python train.py --d_expert=128 --router_score="softmax" --init_std_router=0.00701 --vocab_size=8192 --rope_fraction=1.0 --beta1=0.95
Below are experts of layer 4 (counted from 0) of a mixture-of-experts language model. Rows are named router (the router's row for the expert), gate (a neuron's input weights, with its number), up (a neuron's input weights, with its number) and show model dimensions 96-143. Each number is 200 + 20 x the weight over its row's rms, rounded and kept within 0 to 999.
Before each expert's rows: "gets" lists some tokens that make up at least twice as much of what it gets as of all text. This comes from a sample of Wikipedia text that the model never trained on. Tokens count by the router's weight.

# expert 16
gets: " ", " |", " •", ":", " /", " %"
router,208,195,212,204,199,226,209,192,213,244,204,211,208,215,185,238,217,149,182,173,194,199,222,205,208,195,167,182,238,193,215,202,200,160,202,191,219,231,193,178,214,194,234,176,198,198,185,179
gate0,184,204,202,177,211,216,227,211,209,228,206,245,221,221,205,223,179,197,182,212,187,211,184,191,179,243,194,233,201,235,201,223,227,178,203,221,240,221,188,219,174,225,239,193,198,176,176,183
up0,203,178,186,209,215,173,200,172,197,209,203,179,222,144,210,187,193,226,211,159,198,182,266,173,215,179,188,219,176,198,174,183,210,186,184,210,220,196,212,224,185,165,177,178,194,211,222,190

# expert 4
gets: " |", ";", " 0;", " —;", " 1;", " 2;"
router,187,212,216,225,182,238,189,238,176,187,195,208,175,205,194,171,222,197,160,195,211,217,170,219,227,198,207,198,174,205,196,231,172,216,242,201,195,202,152,187,224,218,216,218,164,214,215,221
gate0,229,203,208,186,210,174,225,185,214,216,200,189,182,192,193,202,212,169,195,179,208,212,222,178,177,198,216,249,201,245,220,199,226,181,217,220,208,212,177,194,170,215,229,189,178,201,187,221
up0,188,177,201,195,208,216,181,201,182,194,217,223,232,191,188,213,195,208,200,210,209,210,205,200,169,251,204,172,163,234,163,188,186,210,183,180,185,151,216,191,216,190,214,203,205,197,179,209

# expert 9
gets: "c", "h", "u", "ar", "l", "n"
router,214,215,219,205,224,201,203,194,200,206,189,205,204,220,225,196,180,223,206,201,186,181,191,215,180,201,202,216,197,244,196,233,202,166,237,231,181,166,170,227,199,180,165,197,214,187,227,219
gate0,186,212,201,209,210,182,201,217,231,229,178,209,220,213,166,206,187,197,236,181,184,233,181,199,217,246,189,223,234,191,185,199,214,172,194,201,192,202,185,212,185,177,211,180,219,174,220,168
up0,199,256,226,212,209,207,189,236,172,210,216,202,215,192,168,212,179,183,216,207,238,210,171,262,230,163,220,216,192,204,235,170,167,199,182,209,187,216,209,229,201,186,184,204,227,183,230,166

# expert 0
gets: " one", " two", " three", " 2", " a", " four"
router,175,185,203,171,190,178,236,214,165,206,220,188,212,231,176,209,156,207,187,172,186,163,180,202,227,218,176,195,216,195,217,176,186,223,181,196,200,239,200,208,201,185,216,210,198,178,167,177
gate0,185,183,210,183,167,205,237,178,210,218,255,186,226,208,235,197,230,197,235,214,185,175,215,214,174,199,219,185,211,196,238,207,180,230,206,200,185,204,203,179,163,197,217,217,208,168,180,240
up0,200,177,198,198,220,189,228,230,214,167,192,214,209,191,214,240,203,220,212,219,202,206,201,204,170,164,179,216,201,186,222,207,176,183,196,217,184,212,251,214,220,188,239,220,186,192,185,195

# expert 24
gets: " the", " a", " The", " an", " his", "The"
router,214,197,200,209,144,203,237,227,179,198,193,187,226,184,180,190,206,217,216,199,168,200,190,221,212,195,212,183,212,201,174,173,220,175,158,179,194,222,159,191,169,198,200,204,194,174,220,213
gate0,172,186,186,202,173,185,242,209,187,202,224,198,185,215,208,240,188,173,182,182,179,226,177,219,206,201,216,192,226,193,213,165,205,195,175,212,189,187,218,213,178,167,205,190,219,186,209,227
up0,218,184,219,233,232,228,244,219,235,178,198,199,188,186,176,193,204,190,168,203,175,176,167,201,198,194,204,200,169,204,209,191,175,249,229,216,213,200,192,173,179,193,187,208,179,213,230,213

# expert 12
gets: ".", "s.", "==", "===", " ==", "es."
router,220,186,189,174,199,211,187,208,180,226,175,211,204,202,207,190,180,221,202,222,203,222,204,187,193,181,214,193,210,226,232,236,230,228,202,216,193,214,215,179,190,225,210,179,207,250,178,221
gate0,184,223,197,219,205,222,188,179,172,220,187,219,223,199,237,178,204,205,217,238,220,204,181,199,195,198,229,186,162,222,170,192,141,207,176,173,208,208,213,203,217,194,190,195,212,179,193,218
up0,220,250,194,182,187,164,177,214,221,187,197,211,179,203,191,155,247,182,213,196,210,222,190,175,182,206,184,194,179,186,208,201,200,218,181,183,206,220,203,205,210,215,199,189,204,180,189,185

# expert 2
gets: " was", " is", " he", " were", " had", " also"
router,219,185,218,186,158,177,174,169,231,190,193,225,232,181,184,210,175,215,219,204,171,169,225,204,246,214,206,158,211,221,180,180,188,204,218,183,171,209,165,206,205,171,212,193,169,202,199,214
gate0,233,202,229,199,174,193,208,193,196,227,202,202,193,202,193,225,183,171,198,185,188,181,177,211,184,216,191,212,196,203,221,180,187,240,192,227,210,241,189,199,217,173,226,200,192,200,193,152
up0,186,195,236,189,183,219,218,189,219,192,236,199,196,192,194,212,178,184,183,201,201,187,232,168,177,235,203,164,211,241,208,162,197,210,207,247,210,191,193,200,170,188,197,206,209,234,173,192

# expert 21
gets: "8", "7", "6", "5", "9", "2"
router,212,197,202,193,170,214,175,196,193,197,184,187,181,178,229,204,217,207,179,191,179,234,188,154,185,208,208,150,196,163,220,193,210,185,177,201,169,205,207,191,164,211,216,204,166,168,229,168
gate0,205,183,218,233,228,188,215,181,178,169,186,216,196,195,195,165,175,221,222,191,195,181,223,172,187,186,200,201,198,178,219,219,214,188,173,177,208,222,195,212,205,202,181,193,210,212,213,207
up0,194,220,198,180,206,179,229,206,212,217,218,209,219,216,190,199,219,198,180,227,241,215,202,205,205,192,214,183,169,221,175,183,165,191,212,218,221,199,195,189,197,231,211,227,171,163,194,185

# expert 23
gets: "-", ":", "|", ";", " |", " -"
router,205,175,214,200,208,196,183,186,203,228,191,189,188,201,184,174,212,226,237,215,187,232,215,224,219,193,209,213,195,184,212,231,233,179,237,202,187,189,188,198,165,219,226,174,186,174,163,193
gate0,232,181,222,174,193,231,183,202,186,184,195,241,171,231,223,177,209,197,230,175,220,203,177,199,196,210,207,201,227,199,184,168,213,176,209,196,174,249,200,191,211,188,159,217,206,263,211,179
up0,184,202,199,252,215,157,168,161,165,198,207,197,230,205,200,191,199,212,175,232,171,218,223,161,222,161,167,208,184,238,187,219,182,197,195,200,231,164,201,182,181,202,200,184,210,170,197,217

# expert 10
gets: "/", " (", "-", "(", "–", "\\"
router,220,228,203,210,187,235,219,197,214,196,178,173,151,221,187,204,230,209,184,183,194,213,219,200,220,219,208,185,193,183,234,177,212,196,181,205,217,185,250,187,184,182,201,206,205,223,208,227
gate0,203,228,192,203,212,215,206,212,209,227,173,196,216,184,196,223,222,176,188,235,208,202,209,176,237,178,201,251,199,187,171,182,214,193,179,192,224,189,210,234,207,200,209,195,168,194,219,177
up0,172,163,190,218,201,197,181,239,205,229,208,215,188,202,204,193,214,197,220,205,209,184,219,203,249,216,189,193,208,165,215,206,231,211,189,170,176,214,236,217,186,226,170,214,177,173,191,222

# expert 18
gets: " in", " of", " on", " to", " from", " for"
router,190,194,171,191,201,204,230,206,230,209,219,188,166,168,180,222,239,225,204,214,216,200,178,185,202,179,192,232,183,217,178,241,200,223,201,183,218,187,207,179,203,223,189,184,179,220,173,202
gate0,193,209,205,210,206,180,210,185,191,239,203,211,213,175,229,175,177,237,189,252,192,252,211,212,219,202,194,207,231,209,201,227,201,191,180,213,194,226,180,225,235,231,209,198,229,191,224,227
up0,194,175,201,200,175,238,182,169,216,202,199,207,195,230,167,173,209,201,129,184,194,167,223,178,190,169,211,220,222,220,212,155,203,197,223,166,209,216,188,174,176,178,221,167,191,184,218,198

# expert 1
gets: " S", " ", " M", " C", " B", " P"
router,235,210,211,182,201,221,201,175,221,203,200,156,198,185,241,183,202,210,172,206,159,214,219,207,238,206,215,175,177,214,188,230,205,180,186,207,177,218,241,178,189,181,219,214,214,197,209,213
gate0,216,188,193,196,218,192,182,184,197,216,160,225,224,206,221,188,195,216,220,201,249,216,211,230,195,212,185,181,196,213,200,197,201,189,226,222,200,166,183,207,195,223,196,177,179,221,214,248
up0,210,189,189,165,192,224,228,197,209,172,225,199,185,235,204,218,181,171,235,193,238,210,203,186,197,200,212,198,222,229,217,226,179,206,201,182,197,218,187,228,203,199,207,190,192,184,189,197

# expert 33
gets: "a", "i", "o", "en", "on", "ia"
router,205,171,191,148,209,151,213,182,165,165,181,202,226,232,233,186,181,163,193,201,214,214,210,199,170,208,216,193,184,183,173,226,215,231,209,214,221,223,205,236,200,239,229,207,212,212,201,189
gate0,200,195,200,201,192,176,204,187,219,174,175,190,236,232,233,193,213,206,219,212,208,238,229,219,178,178,158,179,185,228,190,192,184,160,182,195,239,176,191,163,219,183,196,182,191,208,175,193
up0,188,197,224,232,193,212,198,201,198,169,203,240,169,177,155,206,188,180,193,200,145,207,202,173,181,169,213,210,195,220,217,175,220,216,215,193,193,177,218,203,192,170,179,224,259,211,201,235

# expert 30
gets: " 1", " 2", " 3", " 4", " 6", " 0"
router,173,175,218,237,195,167,242,196,181,175,199,220,189,168,220,190,183,217,194,227,209,179,176,226,202,213,160,186,204,209,230,214,188,197,177,209,192,201,198,209,239,185,216,170,185,193,179,161
gate0,200,223,238,181,212,177,244,176,191,211,186,183,192,215,217,193,197,219,192,175,237,224,219,222,192,171,181,177,214,191,211,185,176,200,190,224,231,191,230,234,199,177,203,169,173,198,192,205
up0,227,218,190,187,192,186,257,198,194,228,201,201,200,195,213,167,139,211,191,196,206,210,170,196,211,186,185,184,199,192,245,214,203,199,152,211,240,189,213,234,219,217,202,132,203,207,153,184

# expert 34
gets: " to", " for", " at", "F", " can", " 1"
router,171,246,175,175,226,192,202,202,214,192,198,186,182,222,233,216,192,177,240,192,221,183,208,185,208,206,188,176,239,191,205,220,204,195,194,195,184,169,204,214,223,163,179,226,179,191,180,179
gate0,187,206,202,158,208,210,205,226,220,219,212,188,206,219,243,180,221,196,238,169,204,197,214,168,185,211,202,200,193,196,196,173,220,186,196,236,234,183,195,153,198,163,182,223,190,215,203,226
up0,200,230,218,190,190,184,195,191,203,219,205,236,160,229,223,200,219,179,180,216,213,197,194,171,211,222,201,234,200,216,186,174,213,170,192,223,230,195,196,192,223,174,165,215,177,214,189,198

# expert 32
gets: " \"", " d", " D", " un", " pro", " p"
router,186,184,211,199,192,220,197,221,209,196,209,191,222,206,192,188,174,170,187,195,184,193,204,174,178,186,197,240,227,181,247,150,221,201,180,192,209,193,227,211,189,190,181,207,244,204,193,184
gate0,181,225,181,222,202,191,215,204,212,172,192,220,194,191,214,185,216,205,181,183,165,184,167,168,163,136,227,169,209,227,186,173,190,204,176,179,189,254,229,194,227,222,224,150,190,186,201,175
up0,190,219,212,185,172,163,205,213,221,198,209,173,205,207,183,207,211,219,179,221,192,207,179,199,198,203,173,206,204,234,207,164,202,199,228,209,177,196,171,181,162,197,188,203,190,187,216,180

# expert 28
gets: ".", "\"", "s.", ")", ").", "es."
router,224,188,180,191,195,190,187,218,186,219,196,215,223,218,204,218,184,206,205,201,220,201,222,165,217,185,202,205,200,211,236,195,190,220,226,166,178,205,229,168,193,198,221,182,211,229,204,216
gate0,206,173,216,188,203,197,210,178,227,190,200,203,181,207,180,197,211,214,196,203,207,204,191,187,243,185,177,191,187,186,197,182,211,204,182,200,164,177,162,162,205,169,181,239,216,181,189,213
up0,220,223,192,225,217,169,178,188,169,170,225,231,205,231,193,238,210,201,173,192,193,212,215,201,172,228,212,198,195,209,179,213,197,174,219,164,187,201,194,223,190,198,188,188,222,196,207,180

# expert 13
gets: " the", "'s", " League", "s", " Cup", " The"
router,216,204,163,173,198,180,202,177,206,184,218,214,199,200,227,180,203,208,195,223,198,217,205,234,220,215,221,177,225,191,205,201,173,163,165,187,226,161,199,207,186,237,208,210,178,223,201,229
gate0,199,188,215,221,209,190,182,213,197,204,202,202,212,181,178,227,227,167,162,212,177,220,164,184,220,218,170,202,195,163,190,214,196,202,198,209,215,189,198,228,184,219,204,172,171,216,187,238
up0,242,230,197,210,209,159,223,186,186,183,217,188,224,183,222,185,215,197,229,193,180,188,231,174,217,221,205,168,223,169,189,203,192,188,176,188,205,189,218,218,206,188,189,171,226,184,189,193

# expert 22
gets: " that", " which", " with", " as", " who", " not"
router,193,180,191,210,201,188,202,185,192,228,207,189,197,193,186,211,199,212,233,205,229,175,198,187,168,185,146,194,227,191,192,197,187,225,224,244,224,215,173,206,212,194,185,227,172,209,219,163
gate0,237,202,182,188,237,212,191,233,197,212,207,154,220,219,173,207,172,168,192,211,215,235,213,223,196,212,208,207,158,188,219,199,210,223,226,189,231,225,209,184,198,208,189,201,187,211,174,175
up0,202,213,209,214,217,205,204,220,209,172,200,194,216,198,196,210,218,183,200,178,196,196,200,206,171,192,181,209,197,165,195,198,181,220,226,200,217,204,224,203,219,180,195,233,197,194,155,220

# expert 29
gets: "\n", "\n\n", "\n ", " Sweden"
router,195,181,228,188,175,237,195,180,196,186,182,233,181,178,212,211,211,189,186,208,226,232,187,204,219,172,177,190,182,201,185,171,181,227,152,199,226,218,225,199,198,195,197,173,205,204,227,223
gate0,196,216,224,218,162,201,223,171,228,213,194,212,196,188,190,180,211,187,202,210,182,195,223,222,221,222,203,212,203,214,241,180,186,219,187,175,212,178,210,216,238,218,192,203,220,234,209,214
up0,229,196,208,224,244,182,187,209,221,217,188,178,183,187,185,178,241,213,202,192,178,180,193,218,211,210,181,186,202,208,231,218,164,162,180,171,194,184,192,184,162,218,220,204,182,208,160,204